Weights of a small mixture-of-experts language model, trained from scratch on English Wikipedia: 286M tokens.
Below are experts of layer 8 (counted from 0) of a mixture-of-experts language model. Rows are named router (the router's row for the expert), gate (a neuron's input weights, with its number), up (a neuron's input weights, with its number), down (a neuron's output weights, with its number) and show model dimensions 0-191. Each number is 128 + 24 x the weight over its row's rms, rounded and kept within 0 to 255. Numbers have three digits each.
Before each expert's rows: "comes after" lists some tokens at least twice as common just before its tokens as in all text; "comes before" lists some tokens at least twice as common just after its tokens as in all text. This comes from a sample of Wikipedia text that the model never trained on. Tokens count by the router's weight.

# expert 66
comes after: ",", ".", " The", " the", " that", "The"
comes before: " was", " is", " of", ",", " were", " are"
router:085159168143135140129151116193122082169115143122076144119139103127137126152137144109126103127149140112165121156120137140132115152118157116126097080105139144163110135129186116111163126138129124092134151105118087109106152127111164122109124135153155147163154114118129095157096104098111148140121110173159074092124169132127124127152148128101156175165141134141148069104136090107157119122122119115165156111104121106107150113122102116103129143109103155104126124145111135120106161128089134110134139086160109082139133116110086100095103137112131150066131145156142139094107099073125115127
gate0:128125127148114137085154118128078114143111157159153141134104114156133160100139115099139120150091165132088150128100091148168123115154127139146120083124071143181139119131146140156154135131149125138141131124141136138136119124122106144157113092112124155117135113114119126141104126128109147164118115128125114112159139166109114088118116129086142095111126074130140114163096164147117140130112184163117108170137107107123141161121106134158142076123140094170077173105125081140123127127089182109156157159150110142141128129138137148104107167103169117122085122137150064080096120086116137127
up0:128131166104155142166132098112133165139099108140133107128107115133120145129146150127135147118120130167149109139115110123092136081133145161115132132127060154145158125143120123126138085143206087124142090142135144138122081130127148146095180161151092144147128098078116126141124120118100153141138169119109144149149140171147130140100131111136121164135146130151142134099155097127145132118146136149114112155171143172137157134158136122122140094171109121117149133102133171148125102136076190121155090109131161127104106134157113118080135133159145134130071133108111097141110173148135159078
down0:170100124131135151069119128103083128143129120150138130136139084135114099121099077141126100084123114127115107113130133170134134109143125133083140096129152127136127161126126138112134138070133154082131092121216144122126111130140155158159098121131194145145137087132120148144115112129140136136149120085111126184072173098146094092108122113122152131115150158082088151135125122134145104151140119130113124131134107166119115166117161139150108142146141129097115155177149161122156128137113125124101095130132121095161165113115130115093128146102116093129128119150146148124143149074124171157
gate1:135144149150136163154134122160117103113121098135127109153110095150114100150071124138123134096106148116117142138099126142102143121107121177101164120136146164119163121128170142102136055111133132134110160119156150134129102151130137141147121148128125112083111143122096147169147108160144103121067118108116129139098159145128167097133147189105111151181173174135105144086137163123139146111119160121108163150168138144154148122140134162148132116166170132139118108147160115152128123130138142142174111143142129116148119140158114090162113154133154141135084148076066101125119133133104121169
up1:090118122140102101111108114118143150079116135109144148165154143123212142189140129084114130093129126104146118111134162144152121160167141125131127094086137075132107115147147141156101163144136115144147141121125106108085084126117138128108142074114106136159141142099135135131096140118080127097136127136099089108115154142114140151095118145141114114142108154135125121056132140137112114145104094106126130098143093078125132115180160148093103127158090156113132138089120101102108170141136133103093125114143158101160146136139140110156088098142102102111125112146127133141097125117121090163
down1:053137092113158155153121089129154159104134131114143108168114106108127175141097124170142104143096153153160110141120123153104124175140160135157149155112084149137144094108098113157088107118109121127121159135145112116122093136108149132119130133110142098112122150092122154124109118184107104128131161129090151148135126162136112092154136188111147135121163165138125094102098112091103120117100105134113114125158146115117146167118147176104133127116102118138112107127159110154151144125144101120144110120131133080175109119148101089137152111156129117059161133137099138135144161082160115113
gate2:134141102160127138126112142128085164124106103117125149112114126141138130148127143126144128124103141150122089203151140154126127121116140171156123133118157076129148147129139123181115106050141165110149130097142096131095146163124119126124097140151144159177161102143140114115126141171118152149165085125162100151091153147155149119145131133147175115120133081125132138114121119148153094158145141115138124141153139144171128115091100092088124126162083136152129125101136142106139100133163091144165099091144155142086112069080119131134177127120131129094122126162126130094123107106141114110
up2:126147162136153163138130157161149115173121108105082121152185143169152128150166149119154125136178123136126132183159111155141115087110123095107117090159144123094106132143123162130111100125112159123119143167095127119131124125100121110148100169136079137161109121130137114152086125109101129114125128125111168112102193132114124115107107145133146180134147133151143161084145124130153090146149100147109133100159200153086107137116148127107091138089134132127137152160148133127133088131136163114119117138156127145156151139152115142100115114101164149174126181109126106121132147148106151145
down2:113115122124125144147111134063141119133115117172133137147135145131109154111156113153116115121136129162154098144120154150119136128127092087095147070193126141120133130123130124066156113145120129152101111139125117185131087133133126131178128167139108141124154140111114107121157117123137105111100105155117137150110131119146114126130115145129156135126167124103131149145147181151147151075156090084135112090100156092132088108140150092122162127107125110129128122117131113114144181099144135137146120116073141141147118116116200075107161092119121111161100074171113150167113135159139120112
gate3:132118148105154100081114156126146099147110152084155084160123126127113139156147171116166138141132154124107113139127133154178110113129107122131155109126100149126119124162154108106160124132116107127112108120136152087130136121134121115118096094121101101103093138135181121139123103160158109104123151142111123098175115098083162102122146087126099140162139112090141147149092145129128159132105121095125069125080145127185102127119182139153159148158137123113132136108152118114103058155116149121137154089096113131095117169147161116118119120174119151139108098162105153129128174118112115162
up3:142138118113127112110113123087121111153099111169105154178149130150105165144105139092127104126113102140156158147129162121123105126145117139103103104122138091160098134097151175110099147136143090171122138125154123152142163128148131137140134157125138159141158156145126112112127161157124138104150164108080132189122131166144153115100092116161145093132116155134129157093082140137092086125100106088138135112129139133123156145112099139111085161147157188100181119142140157157139074115165140081134118100138133135175126138131165153111140088113156123121104128090090120102122119114131149123
down3:136122102121130133096068159120137141110080089147174099139137122122128135115151108094155106084076122124130116133096094140136117123144106143149125103132108131126165108098107175109133088114122104150160102122187158135127152160181139149117124086147122102143123133153138128164162092155164142104170151095104122166133101121083134145131094100115092094128145164113104124092070128070071111146126147126101141158131146118144107162114132111125133107142131124136162100129146129134146113116127110100092090104158119144131125137149152137130119087141125104148152073085136128112124118150130130143
gate4:142121122169104129092114126143118145122135074104125120074152110128102158147147120146097136181117154128100141138081116129143081130104089116090105143117134110146137147135145067159100137141145076151112133109121145118130122111135107121110139135109135207133142174111130115164122142108163161119156094166139136130134120140086156140097080143114140123153075148140109144146141125139139158123124125148105101153147149096127146116109113162144130138142100113155165157116149093165157094166143092141115087119106091123174119133132150121164099162111139161110146120099132136129139168112082132160
up4:124155075132119143156117153116105149117162119101127172096142167129149097109115139153125149115123110106101134116165111076122131133156124152132136110120115114098127138119126122130114134117121165115129163135158124158178126093110103112126084136144117147106131157194116155104163183095134125136139147143124139152112125137126123133125111148074141118104124123128148122190119104163142099147091165173130132115150182167093112150116111154173125104148154105110130157122112134127113136121156084148111158112106176138138144108097142167143123080115141104096138158078127096167166153150116112086
down4:098125165134110135165147121215149135116123135125087094138121112130111126156130169158134165153097135125139138114119145116124100171126133146088151102121136132162103109139118079145111144096105174145072138138096130119150107133118143119139160143144124107081141115137106102128147100099108110151140140110115118114099141097121107113168151133120127128153169126181180073095120144160159164105122151169172103126145134123111119055148117086109133133153103138140109134112139125105110153094094128123130148114157112111107119141153121113108123116111120164155088131156096140120115137070121101137
gate5:116159095146117123125077124094186128165101121213118136163127125137116085135139145114146123124127166116146150105095139179135086134117134147096104102104113154185142143117133167108164130143122069165143119115153143133132155128131140118145131126144146120138141151118167138146075110129104133126117139114161095151138122116093106114156123120164110137108127109116152139078126130125151125161140101046124155101131111112153131120158126145153114110136118128100144131134173123151175134135136133109142162117163151137171124115152100064136129104128159145116075135109140141110154120126106124164
up5:106126129109139153135152126129135118103094129157149116104116094137066117130099113141172136130121160096143122146086083130138128151130122159115131112095116148149094149132110139128152138140143168169146169112148072125079127114112169111130068122123138127146136113111126143148132130147079124158135095118106169114106134154173116129146102141133140136156173130136143126140121118103138091049135141146148135095143138118068164158166137075143077134119131154140090157143131129125156131102129147130139150137147146133121121097117166138123142145153093170107103127111113195156145157099121147103
down5:103138144128103092095126116135148130153130159124170152129144094174138099124142155097121122096100126107189132165087131079148138131152133133154156131145144162122091102104115117138148099129098129092168142107088087112106134129145097125104132108137153110113153130124118146089129107128106107166167162130147113143047175102114075117121121109089136119145182113129151131176117119101151128091172127145144125122110157154124125142165118073161126114130151126152125141144179161138123161126152131136136135124102153133157118104127162112097151117139128143133113147136145119150095076103128143155
gate6:115095141152140147095150106175089114151146142114123118160131114125119164147150132093117151145114140072125109147107112164162116113159118136102114092100138138162126086145143132177161135109098072165109146132103137110099143131099160122133161153115115140150129102134124105127103098144120130095164081149103090090164127110155080155133112163151172159167099149115111087101119154115150108120129115136154124126133102099126156132134145141085163111090107137146137100172141155117109159132085127128133094105102117140149096133127169142110137159152130119097106147167155135105124098092155096149
up6:124130106119107159128115106150135120152102135129120079141107130117106097129128109131118137171148131085127139156128104160163076135114121146125129129162095118126093079145175135157124141115123085133107140156128128118094136112108112156156132113113136107150105138127163102105154094158085063113133121123117148127140156110134083146127136135145147131161159152157121132115139171120107087078189078126115107147135101115157140128164159151066097110094122117118079126135186083133121144152093123123135130126109129147088126070143150110115093154133130125108081116123101163154127104106116119123
down6:148143106110140116125165145125116101107133127106116098176116153065126140132144113147112096126138178090053135119127105120106148107116058147143112145080111122128115131125071153143151104121125138162119087158141132108084149170125123145150154122107120131153144122109121180132097152124150128091150094069117099134142125122151072147158096093139158174131125145126122076139115141128112126117148167117106125121122164129108098151127122151169125095114113112143115102169131087112131152125117106108152109150159149146162121121149129145138187179153137140100137142122138121112134115131146122117
gate7:109162127123131186099075093116132098131065091132112132130120172141126131128129111107128129098093132098173127149141144155132112115129124186078104115127121147117145132137151163115121127072148166165134140137099133107122165160127171132114148126133137135151137130115122125114110122129143127131113178150091103141108149123104141101091133134107155105120109134127172103082116113115139126131139087155144170129070124146081136174147126127136134136150146131158138137120127109162181127113131154106101158132081114134128105135145124131108132136147183128163126168180155110093146103120153081173
up7:138147119071129144134101142118172135104174078132127149119141131132066134097106132135141133075112068167158132138118155175106152119108139168108104155132133158142141130110152152119087109126116076141143138132164144134194133160140119123103100088128111121155114159137114135109127116135127134143136151125154108114101116138121145109086131120151114132123197105150119127100135098161054082126150153178118155167143120127131144152134118145130115081117129137124132111157119114124140080143141124134145142094130116139125105129147106127149162117139133170123156153096121156076161135161121155111
down7:121080128146116150163142086173101114169139155106099105149089126133134124147105142087125114129116149133157151143144126118143117151110146130115115145140149109143109110152146116130124124120127099135047163113067099103136110109150134157105124168135161141081142119115169102112122102114147138148124109183113128146112142144156113095189142133097170145141165153148175087134106107114191144121114083136144113115117120114098132173128111121130141129116122133069138142155115103103147166148134127148185133089114114075124136116150138143112157098134103127141144155151107103133149142106109110118
gate8:125155141102137124118126115154131137107115126143133162097161178117131122139129121114099090118103121150072091127135120121172134147088120141139098087161117075126122138136162127143138140125122114111121111161166149163118194085188086151137097178156171135175132135161135107127084120122121140149135147127148127136155113130112132098074121142146094106166080151147151124130118134109119098128134105082093105158100131160126147153097111104122112090139112125099147118153103130118141152135120146134167137114141115113139170130128103162143106110086113118146148112079176136090119104090142146111
up8:135135117126166153093170151086117122161090112122152144136105112158111114145125127083162135171075109097122122141090118141155141136113118141156116123143105155136118108081141167118115114090126081094159122087117158124135097061148180150140121110112151115137149123113131143150125117158115156134144146127114108112116097149085099108108124114121125074133115129110137135095125192111160103102142174147130106154116109106103102177181121131131155123133084160111132107158146125121135154109108129128096170135113118164140120124120117148145150115125085118119112161136098150137104075100121113169
down8:128111118156136130095132088146129165141142185130104156119099100094101109111103129163135085191120152133113143119150113123137119100115116161126114124156148129096100104099151104129166152101125089143135136136137095136125117110119164133103077111111086156185121104161115159111102113120103158091133126148104154071110088126121102100133134133132132126122111127085115139113158093109130146124114141150112103109143099120105157130109189130117123120148072123147134095108084155112135136112156089149148131148092093135112131145142142154162140104144105120171106144062094102149098148143098119124
gate9:156146059124093128067110164109141087136070142117069127106132113114096145108121149161139140152137154086129104136157146078169118125164118126129162145140119170098125130133120108143136089133113133100167132100135122153113082109117117154119078162089094133128094111147134135123131123121140127147151155095109130132155126124136159139128084130116136153138127143127120158135134147164124096125140128118066124110145062099102088124141115116135065125123113151121101117090126150139122134153120137136148108131154134130148119106108099153143137079100161111133155128121111132136194176137131140145
up9:089152134145134144119143133112133128158148136096108107144151111118116159128152138100122111128160160106188128127186135129122151158126138146138109142122114112136098145171136121097142129173168164124106113143188140091129125108154143134131128174143118133131151110087126118102164097124146125137146146130102107100137133155114099049130093102151123129118100074088145105075094127147139162121109103089152124136088101135109110133117133104130111141106148102092147118095111091160095151110115093125122143124130105089129097104117128150093098114079160106139133072123128126096167130130121090165
down9:113133136104112140142177119099121146144117107155120132126099124104127113119097107159154171147152146117124111112135130110102136130140094120108116188140147145117108108127112134100147108127157102124106142149177156125113158084125126201141193149158135161137134109084149111127143096166094151085148137155107111152095130139116138081129119142118155105101135102137185104120099119125154151142119136132138155104111072130140088115146118099149127125108173114125132143167079147120103147109116117165115166143149070101126131143137122137104123169098116136148118089127125123194115168134153095121
gate10:145124115150127157114119145177107116157102103115115128127101133153126138173113126082158121083121137116143145129089140147151152108152127130121119080136102137165108170128167157164119087183109099145113122117100148117130100135114185117103087078126150130099148126147138110120120103139102121113114166147110102131148151125127130100092131095123157152177165140169130129078135086084138109101105096150136120121137093127153154119124099153130135140092148145106119128156125138141101122135149137147124203105121198109166124155108111157117136156118167091131108135138123100117120104083122127127
up10:097142146125170151101162140146158121118166092115117143168092109134144138170086130157173163140163139091123137164162118144110084137150128144137135139081158144147159134130117078102130104109105104116104144118082138091171155137101149118134111138133167171139150133091167139130150112137139142135107114111175142155169127145111170116123146132137132127157112119103077115141129112152117109176130169078130148116125122145111118137141141086128077137110080176119076083100140153147113111132138128121091121100161084120114143126110164091121123158138106125129114118127118122100134100137138131117
down10:153155132104107115153146096129147122174139174109133119125135119159163125128138127157136170166170116180125099110142156110142138152142145111154165127147139119130173126134141137139106166172140124153141142139124120146127140146117134045142112132187131115137149148095150103134107194127142056141161166147118095111088165123138146087092110138119157140175146112142154108168138149124152135106087119149131127132100116142122149120153114143139128148121148126175111158124118142178146140127139160156122159115096151135134145171143122078129166107137103130140168163153121129134114123153134103149